{
  "hidden_size": 224,
  "d_expert": 96,
  "num_attention_heads": 4,
  "norm_eps": 1e-06,
  "positions": "learned",
  "tie_word_embeddings": false,
  "init_std_qkv": 0.0356,
  "optimizer": "muon_hyperball",
  "max_grad_norm": 2.0,
  "decay_shape": "linear",
  "batch_tokens": 65536,
  "max_steps": 4184
}
Below are experts of layer 8 (counted from 0) of a mixture-of-experts language model. Rows are named router (the router's row for the expert) and show model dimensions 0-223. Each number is 500 + 50 x the weight over its row's rms, rounded and kept within 0 to 999. Numbers have three digits each.
After each expert's rows: a language model's description of what the expert responds to. This comes from a sample of Wikipedia text that the model never trained on.

# expert 35
router:436547535505522471574459524522536605486498522498501529543482505551498474593433405549371499471553595486505534479471502476559522553471632512564510533460555454545481489515465416480442400488460495456589488445549514514468443542480506540456396552559509501509489439482428532487473491439528510432564482593471503512480459412540565560482432521552510494526505559438562428576515494402393559494516485496426606403567579564471439507514502468543540430487464443461530479430497579604472522562405466463530502463509466474448461482546573502487402486479574508578569522598431437549527485551469550469449510441556470439452544483515590472507531574557510555534547573467490414493518503424442486574441
What it handles: Short mid-word pieces like op, ak, ik, im in foreign or transliterated names and words, e.g. B|him|eshwara, Esk|im|os.

# expert 8
router:443502444509479441517464614542520522389523495509449504541563538470453503478561499549518585488581495581545443473540536414476421511534596462474545521547521469543570488496507510483588458554496444418502477408533534412499417439461467534436495548491513533454445509571546593535475505470481443445580491543494545461534566474413472551530608534465427573455482566598444513510515509508574528557495474478459464548467463453538506455600548475502425560561530410454518450596453432485474490508357572561487456499543470497564483553410524537540598474421481479491423486489475502479511598478438437570426519546477533518445542577504570557535556558505597408512520517441556433530447513448571490478477
What it handles: Pipe-plus-space separators between cells inside Wikipedia tables, after names or numbers, as in Team | Overall or 22 | 15.

# expert 13
router:513382522510551566474492497530518501469488483461477512499513618424445501434392542468516383476473529543430507528577492535561489402493425524580489460495490463433444508468454481474550646490441506456501460521539552529555551448609555488508430507380539542532500503585498428494552469524498530563486536461558538504494474496493444489574523523541533415459508493465556453500479502567554506437451446494517520520404458507461542503408497529477442491518463665508471527538562458567396555493530598486612515521496539511547500454511443502439467479602455542465493556427550524443486547518472486392580522591494452436576541516496378443481497442515519428369529435425438503508497456515523491496514
What it handles: Common nouns and verb endings in the middle of prose clauses, such as information, control, access, repair, synthesized.

# expert 43
router:486521475476426484571457497394527520462517445571542474599517492485554531566543487616461522612574499480539512360474533493500494553507463437502544595515460503491427494504465410551385435458522557560566532478510491614497514490430523484548547484582512450485514439497506577508494511395569464520543578571572549498566533361476532475437441449544552502473449496526578496511483377439444517518455447454513535478511507520519484475500617445481472411432407490467527480538475471569528504497483431463484548499472531480495503499523557559575512528493505583498497481438423358536507473528514469496417481418513524540479431395518536505504419577563487469509461474555570479430613534452531532524442
What it handles: Capitalized first pieces like In, Con, Dis, Re starting words or citations, plus dashes and numbers in track listings.

# expert 29
router:518469523552504470438482396483532505545553562509497427451528480414476454525525490528482517484447519561484471543405564566474534400574452503492550448585473545497450546469574566562484465534561493468545544551460510460485492489482456530511524475523514544541448530574424512479556512413532443512505461549503452485525540534498505455459462533530494490484554507449515615543481567401486468448502545569447527415491549459587479443474578463511543482437470505558424601504498560553596442473485486569483602468508452543500462476357505475476401533414537401547499539503475482521492632487618537468509465441444487571474565461471515512560427486518492332530557624504583512393517410497506529464565
What it handles: First capitalized syllable of a surname or proper name split into pieces, such as Sch, Col, Mor, Am, Mag.

# expert 25
router:517464467440426489460457560503546477608559494589436404518484542465520568560511540578487448488453476532539550505442524489529463457489632475477492522503540466511475475529414499519510453457356446482586585565489458464507451576469529511609508514596442542558563448385567468499497435400514575395472532481500509436484429485444495476523473450544483463452501505502573521504530447549469593536528487543518505420567517474483467519514464486495509556452564613443496454461517493533493569468477355594502511396433448530463481502518468520520435494500571491470489470471506525504476572403462540572453559463521537504498435519518520435510559552670551411532456528503538554425528474534482552486412
What it handles: Common nouns after the, his or a that end a phrase before punctuation, such as house, city, family, season, head.

# expert 27
router:483441427460483562495515467604486519545481477521531486459438483424457494468447604525576450470408445514481532517548613557441572625421479485431536529529467607444549450526508540455495537539469423491402526448475587517596510525549504462472475420396499590559524565476524533371599534435511460486535437472406477347526553561456505526555446488496502492533456572506457510508466478502467500517511526543499456512493517445566479493488468520560480498431512505484499443489564489507516519535547550448474577501446473451432437518386464503515588478480444468467494486554566550552519522425543495592572547559527541508473518494525454479509463493324561518510473519519540469591465469566585488549587
What it handles: Surnames and final pieces of personal names, often in sports rosters and tables, e.g. Smith, Robinson, Bogomol|ov, Mc|Neill.

# expert 23
router:558509618485509465568467487531508517516570485398445512541521575361462500500622493434514476532534496491505517528444512529554489433594442539580472415450503474465388497479468481552568511510543465526563545517517497504476502379460520526575438446512562532488543528474474459559472463571519505494535499517484602542466484454582497449492473505460489414444484394492616673449485503421508589521489519447567423515549494551515545528492477576465450532511494619562452536520481496569444534514449479454524478443564532533587490449569459456402415507500448527493457540429472516490484517474468486361457485437501501499521421501480425485527557448602494402476447487549482536434572465532525541441488
What it handles: First pieces of lowercase common words split into pieces, e.g. ev|oke, ar|range, ens|ue, spo|iled, plus that, there, them.

# expert 24
router:514502436520466436547449539550536560554454478583497543520494500575481547581352476572475520473474462417487478460445474436519494576446562517544457538546548423524461517509426444468442486504456506465534553438525457523543532540505506416502569495566452549579519567450498546491466457467485562434512541507505471412484552473444511500511482526594547412437513510502537376593449459559442546576535375453435607505553569497465491489447573442565493500517475447534498371505588524556528448574487426509492496461474570386504571539568526588542507533524474591525598495500491456504465502551488588472516545494588563473480488432603521467404468502476552553483529416571519455486488486458540509577549
What it handles: Head nouns and unit words after numbers or adjectives, such as kW, hp, cc, women, field, form, centuries, type.

# expert 40
router:491462385519476553512500531563530566492467466542497553420460532465518473457437509521520456490365458513532491516529582528428549453428518542437544564545532479480579446553522553507507428487497540473470519533467449505537579491623467503583514540487552622569554477455535479452512492484413480515495427454512546429490527611503409511541588516525513499424635496504581440441505528546433453536490506576569527566476443453559550495432431489578512490546496472453489510447623554502418464570501564536553527428423491580504428446459474492547464455464479557418456456425485499475539456456520458521560432575498529404530461519478504440492457483490532437466435629506481528475530426579479430519602
What it handles: Capitalized words inside names of organizations and institutions, such as University, National, World, School, House of Representatives, Health.

# expert 21
router:458403475548512576523439521541469396477496434564444504468443409563481477557380542519603499496519476569478480465545455486474498535459484456559506531513500497504560464495442450398600598477433542437520578475562479558526482457584623395532546518474516536643469584535468508503449489429423563538540489508517388515555496489421532439523515528548555437496551579460510421592531509468502499449376456446514545569441521460488547593464459540462505521470456467562548468474518426534536514537502496525569483544513516439441577483569453538538569425519501496478550448518584511479580450486506540444483475482500509456474439529555460490407460551434496588444485387496492548510464520452526416486534
What it handles: Latin genus and species endings and biology or chemistry words, such as -us, -ensis, genus, receptor, protein, acid.

# expert 3
router:515537539495491512482484462500452486532455501465477533570473590503522456532644456463513614559516503522504434450475391544602525583598465481523517515590470499453385525481404482446508408376537550503497505612423566524510485410463482543438550469506468570547520505437547473430464469534515511481476492452435519491524491440485546512456483453590446455545474554473540662547501433489497499493633565521472543484447542577396532490506540451569494506471457526428536490508480459491416606540480493463506582438530465475533448528414501531470437418591493503505487447533507520494538456540466503540536496501501529497498400510608506464433572528412548539562553496512579478546483500461415486554414
What it handles: Last piece of a multi-piece word, often suffixes like -ation, -al, -ology, -ing, or place names like York, Ohio, often before punctuation.

# expert 22
router:521500400512538526553406573558536500560433503532549494500408398370539480492356544482555469510430451504450501449572438479493555540464503497470504500547489523519505475552456552400456494526448500486450551419527502494519488554528493528511530425554441535537545574543508520404514539462479508481514465483434492449457554507454602457563498517517438384542522541500524425462547468554487557556496531490485543528559496480494451511425485529659479502520436492518568409414558581516508527586551531457475537558435506435463453520516497587551525521524418525553577520473554514482587446496511545569501619620513559454464504479495465445500455553457656522401527576510481478561539479563485488457548
What it handles: Final pieces of place and proper names, often European countries or towns after "Kingdom of" (Hungary, France, Transylvania, Puerto Rico, -ville, -shire).

# expert 38
router:464548584479463450441428388471550595581510443498521401451434480447487485482569493571515468482468493523530510592445500514513502546568480459474437505535454465428474443534528574592461423528515514443513490547511465496454472526430501570418492467442517552467480513441485457528516461477574440493410422542512498531541532561477542539536449475522455545573439532527475620499499516444518566446627510546465481488484587485508388465581583492471535391396515609477494467518472452469476525512473445536435571392590506561489444504382529464567484442489452461600512530599417499460471575498523535557541474473532572540500482454542437485492553540408538438586526475575500504581497495501434553473503
What it handles: Middle and final pieces of surnames and place names (Ashippun, Halard, Aldenham, Jeb-avý), and whole common surnames like Smith, Jones, Johnson.

# expert 39
router:449515410458503546549514570438488464521500402586494464535414533422644535550428464507607504566476552470462517532504548510468566490465496429422410556495491462515514450456480475423363542422505551467502475525498508599504436472426560484472484499527487445501489508510547575482463453480454602535445499559517554529420490511558447534533383581590539512601488592485464503477541569589420465583425456453441515461527597497532521473451557473457561553501581459523460401518550585585501515489518504447482540535469511536411497448516478540556491510577452557479427548491505440530454426513524478537561570589551561494499416500502529540455432446449423481553532544512552435511510497509460512538506
What it handles: Words about films, television, and publishing such as film, episode, television, series, released, directed, often in filmographies.

# expert 28
router:542445485496528517538431462491371412467593412522471485421445532552533488475591491449463476540543474607482479565482433482520523516561492492483464458438463443522473511437518487482498511479499615388613481548544416482422474387425537562597485493496565557610496586419495487448519423429516540469501484525528504503561472464449543486480465460558554547527506532415486651509522471438434522504469495556477513468506553548473533482537483545473533488494497627511515518513389505432545587588521483486547590404553398482516484486461516528487406489535551426443514543525501553511508523465460537465442486370538525492548441585556532495522443517465534496577498458488522582499498512485453525410429
What it handles: Field names starting infobox or taxobox lines after "- ", such as Born, Coordinates, Genus, Order, Country, Language.

# expert 18
router:582545594569533552514480501513435515508505489513481480445536425425501469512539524511512468476562579461508522532516484451523599422483531416456470523480425400396450564504403527619422451536582437494493539504564500446514568564518460509430563551533470466588597465517529498541568466463360518513487523532527479538469494441484565476503444488511494443535469478532533609499478397395511483553440564442629549484578512449481433535510508522568537525546466598519532500465345520555515495448541467498473504378538528511591405508464509476478417487499469427563481488501469493526496477491446470513538512392439462493513486611543470434526513540478530525561473496475514489532536539457442614468571
What it handles: Opening and middle syllables of Arabic, South Asian, Japanese and other non-English names and words (Alam, Bal, Raj, Tō, Sin in Sinai).

# expert 12
router:443525457503425504529462547392535578558557463477562450581469530476561484563461444501501450474400434465500426479441537490574426461546541527519483532422495447483421488488412523457453496623544555531604448525493484542435520609533460505540525533498504415526459459455493499569403494490566543455474561507488510580496518440407441529408444509503542459483487542541511447472541451512499530493484506576417545493528556463427447551451588419523586526474517463435469426432476504476557403495508495444484449564497578439468632561518563570512544513493588626541526531526474418529506526487469568523482568554545543523456521521565511492458434524539554508613500494565478467521373530496465566485440
What it handles: Past participles and reporting verbs after was, is or a comma, such as said, announced, located, known, due, According.